config.toml
num_hidden_layers = 10
max_seq_len = 1024
train_tokens = 489700000
max_steps = 8011
Below are experts of layer 6 (counted from 0) of a mixture-of-experts language model. Rows are named router (the router's row for the expert) and show model dimensions 160-239. Each number is 200 + 20 x the weight over its row's rms, rounded and kept within 0 to 999.
After each expert's rows: a language model's description of what the expert responds to. This comes from a sample of Wikipedia text that the model never trained on.

# expert 8
router,221,177,206,203,227,233,185,218,198,208,185,211,215,205,196,199,173,188,214,216,192,230,186,174,216,227,190,177,196,241,179,212,216,172,201,191,229,206,185,186,174,218,213,195,190,199,221,227,183,228,208,187,188,159,190,152,177,193,187,188,215,199,212,184,204,199,197,217,190,181,198,187,192,177,233,181,200,173,221,180
What it handles: Subject pronouns he, she, they, and short vowel or syllable pieces inside words, such as o in roof or hoax, and blank lines.

# expert 1
router,202,197,213,205,205,227,214,163,202,211,176,195,204,206,202,194,200,214,193,209,181,230,160,199,234,183,210,190,235,183,208,194,228,163,188,242,224,193,208,193,198,219,212,174,197,193,204,222,186,219,219,204,185,179,198,163,199,218,193,211,152,188,224,203,186,220,194,205,171,159,232,219,211,204,191,175,226,228,238,200
What it handles: Digits and measurement units in infoboxes and tables, such as km, mi, ft, %, and kilometres, and final digits of years.

# expert 6
router,194,208,199,199,235,190,172,170,203,220,176,163,202,224,249,216,204,221,199,178,177,234,177,177,230,204,188,186,197,227,221,180,214,197,198,202,224,201,193,177,208,185,194,210,177,186,197,209,203,239,213,221,200,189,252,173,177,180,167,193,178,223,205,181,189,170,191,210,143,175,177,167,184,181,203,177,228,206,197,210
What it handles: Prepositions and linking words after nouns or verbs, such as of, in, on, from, at, during, and after.

# expert 3
router,191,171,233,242,180,189,214,191,200,226,162,204,190,193,200,228,158,203,162,174,190,193,204,201,211,209,215,203,234,219,220,196,219,186,169,228,240,194,199,188,175,185,223,190,178,193,197,202,226,175,176,191,197,198,213,208,163,198,194,220,208,211,216,193,213,177,148,228,168,229,168,206,206,217,221,155,202,219,206,228
What it handles: A lone first letter or short onset starting a longer word, such as g in gatherers, m in mall, th in that.

# expert 4
router,209,165,216,210,206,224,180,136,189,208,173,196,233,207,213,206,174,197,190,227,180,224,164,199,208,222,205,208,253,212,222,201,214,182,158,223,227,188,214,210,205,203,214,184,182,185,203,217,230,212,212,223,184,195,202,169,187,198,203,205,189,219,206,160,206,178,186,222,189,206,209,166,200,197,211,169,239,224,233,231
What it handles: Line breaks, leading digits of years, and capitals opening codes or names in lists, such as BRA, CZE, DF, FW, MF.

# expert 2
router,198,205,223,206,193,226,146,186,162,217,185,194,202,191,216,231,215,203,161,202,194,209,190,186,227,190,222,167,180,197,219,187,250,204,160,224,239,169,202,205,202,191,232,198,200,191,188,214,207,226,232,192,154,203,226,166,196,187,246,204,206,221,208,204,198,213,188,188,193,190,194,167,192,196,201,205,181,196,224,188
What it handles: Consonant-led pieces inside longer words before suffixes like -ed, -ation, -ic, such as pl in compliance, reg, organ, stud.

# expert 9
router,204,210,233,226,206,196,172,170,151,187,159,198,215,197,192,194,163,195,205,223,203,243,178,196,215,229,225,198,244,188,217,211,253,213,202,219,227,190,212,195,187,222,236,162,207,179,206,217,206,211,197,193,182,177,192,182,175,160,194,203,184,221,220,152,182,182,220,212,186,179,192,188,194,188,221,185,209,206,200,211
What it handles: Bare spaces, plus and minus signs, dollar signs, brackets, and the first pieces of names in tables, such as +123 or $.

# expert 10
router,203,206,221,215,204,228,211,173,174,206,168,179,238,225,208,202,212,201,193,205,209,225,180,190,212,197,223,192,219,207,209,177,236,180,173,176,229,188,211,210,211,235,193,189,158,190,214,212,216,224,193,177,163,190,237,195,187,203,194,175,169,196,225,194,212,179,197,208,172,179,173,217,184,185,192,143,218,184,206,186
What it handles: Given names like David, John, Robert, plus middle and final pieces of surnames, often foreign, in lists and tables.

# expert 0
router,223,183,222,235,225,237,178,160,179,213,203,228,188,237,221,203,168,234,205,203,165,216,152,176,252,208,191,170,219,212,216,169,204,205,186,210,227,196,181,189,177,212,210,173,172,195,208,240,233,193,227,207,201,191,212,176,178,203,211,209,163,207,204,160,204,202,181,223,182,192,180,170,208,214,221,172,218,213,239,217
What it handles: Articles and determiners plus following adjectives or noun stems, such as a, new, first, same, another, or start in starting.

# expert 5
router,218,180,243,232,215,225,193,161,185,234,173,197,210,218,231,221,173,197,216,193,179,200,200,175,212,213,211,186,199,217,217,172,231,221,174,205,201,183,203,200,186,221,195,156,177,188,207,204,224,180,208,178,178,204,219,151,162,205,206,175,155,207,230,165,210,181,201,237,157,214,216,191,191,187,203,161,217,193,224,238
What it handles: The word the after prepositions, plus nationality or institution adjectives such as American, British, French, National, and possessive s.

# expert 11
router,216,165,229,226,205,211,165,177,207,211,176,207,204,214,250,202,203,212,196,196,205,227,192,198,235,218,233,179,200,246,223,192,196,172,183,240,225,198,209,225,194,198,203,141,191,191,196,222,193,209,228,192,205,186,214,153,176,212,190,202,197,207,225,164,225,194,192,213,198,149,184,210,183,176,215,176,233,213,230,241
What it handles: Auxiliary and main verbs, participles, and endings like -ed and -ing, such as was, has, been, made, became, followed.

# expert 7
router,209,147,218,203,214,197,171,192,193,208,184,191,233,225,212,180,185,208,173,179,191,212,165,193,209,204,221,189,188,212,196,194,212,182,178,208,217,227,214,226,193,222,208,176,182,184,183,223,198,183,176,209,181,183,174,203,188,202,198,193,178,209,242,148,184,213,178,210,188,182,189,187,182,209,237,190,237,141,211,253
What it handles: Table pipes, commas, periods, semicolons, and clause links such as and and but at phrase or cell ends.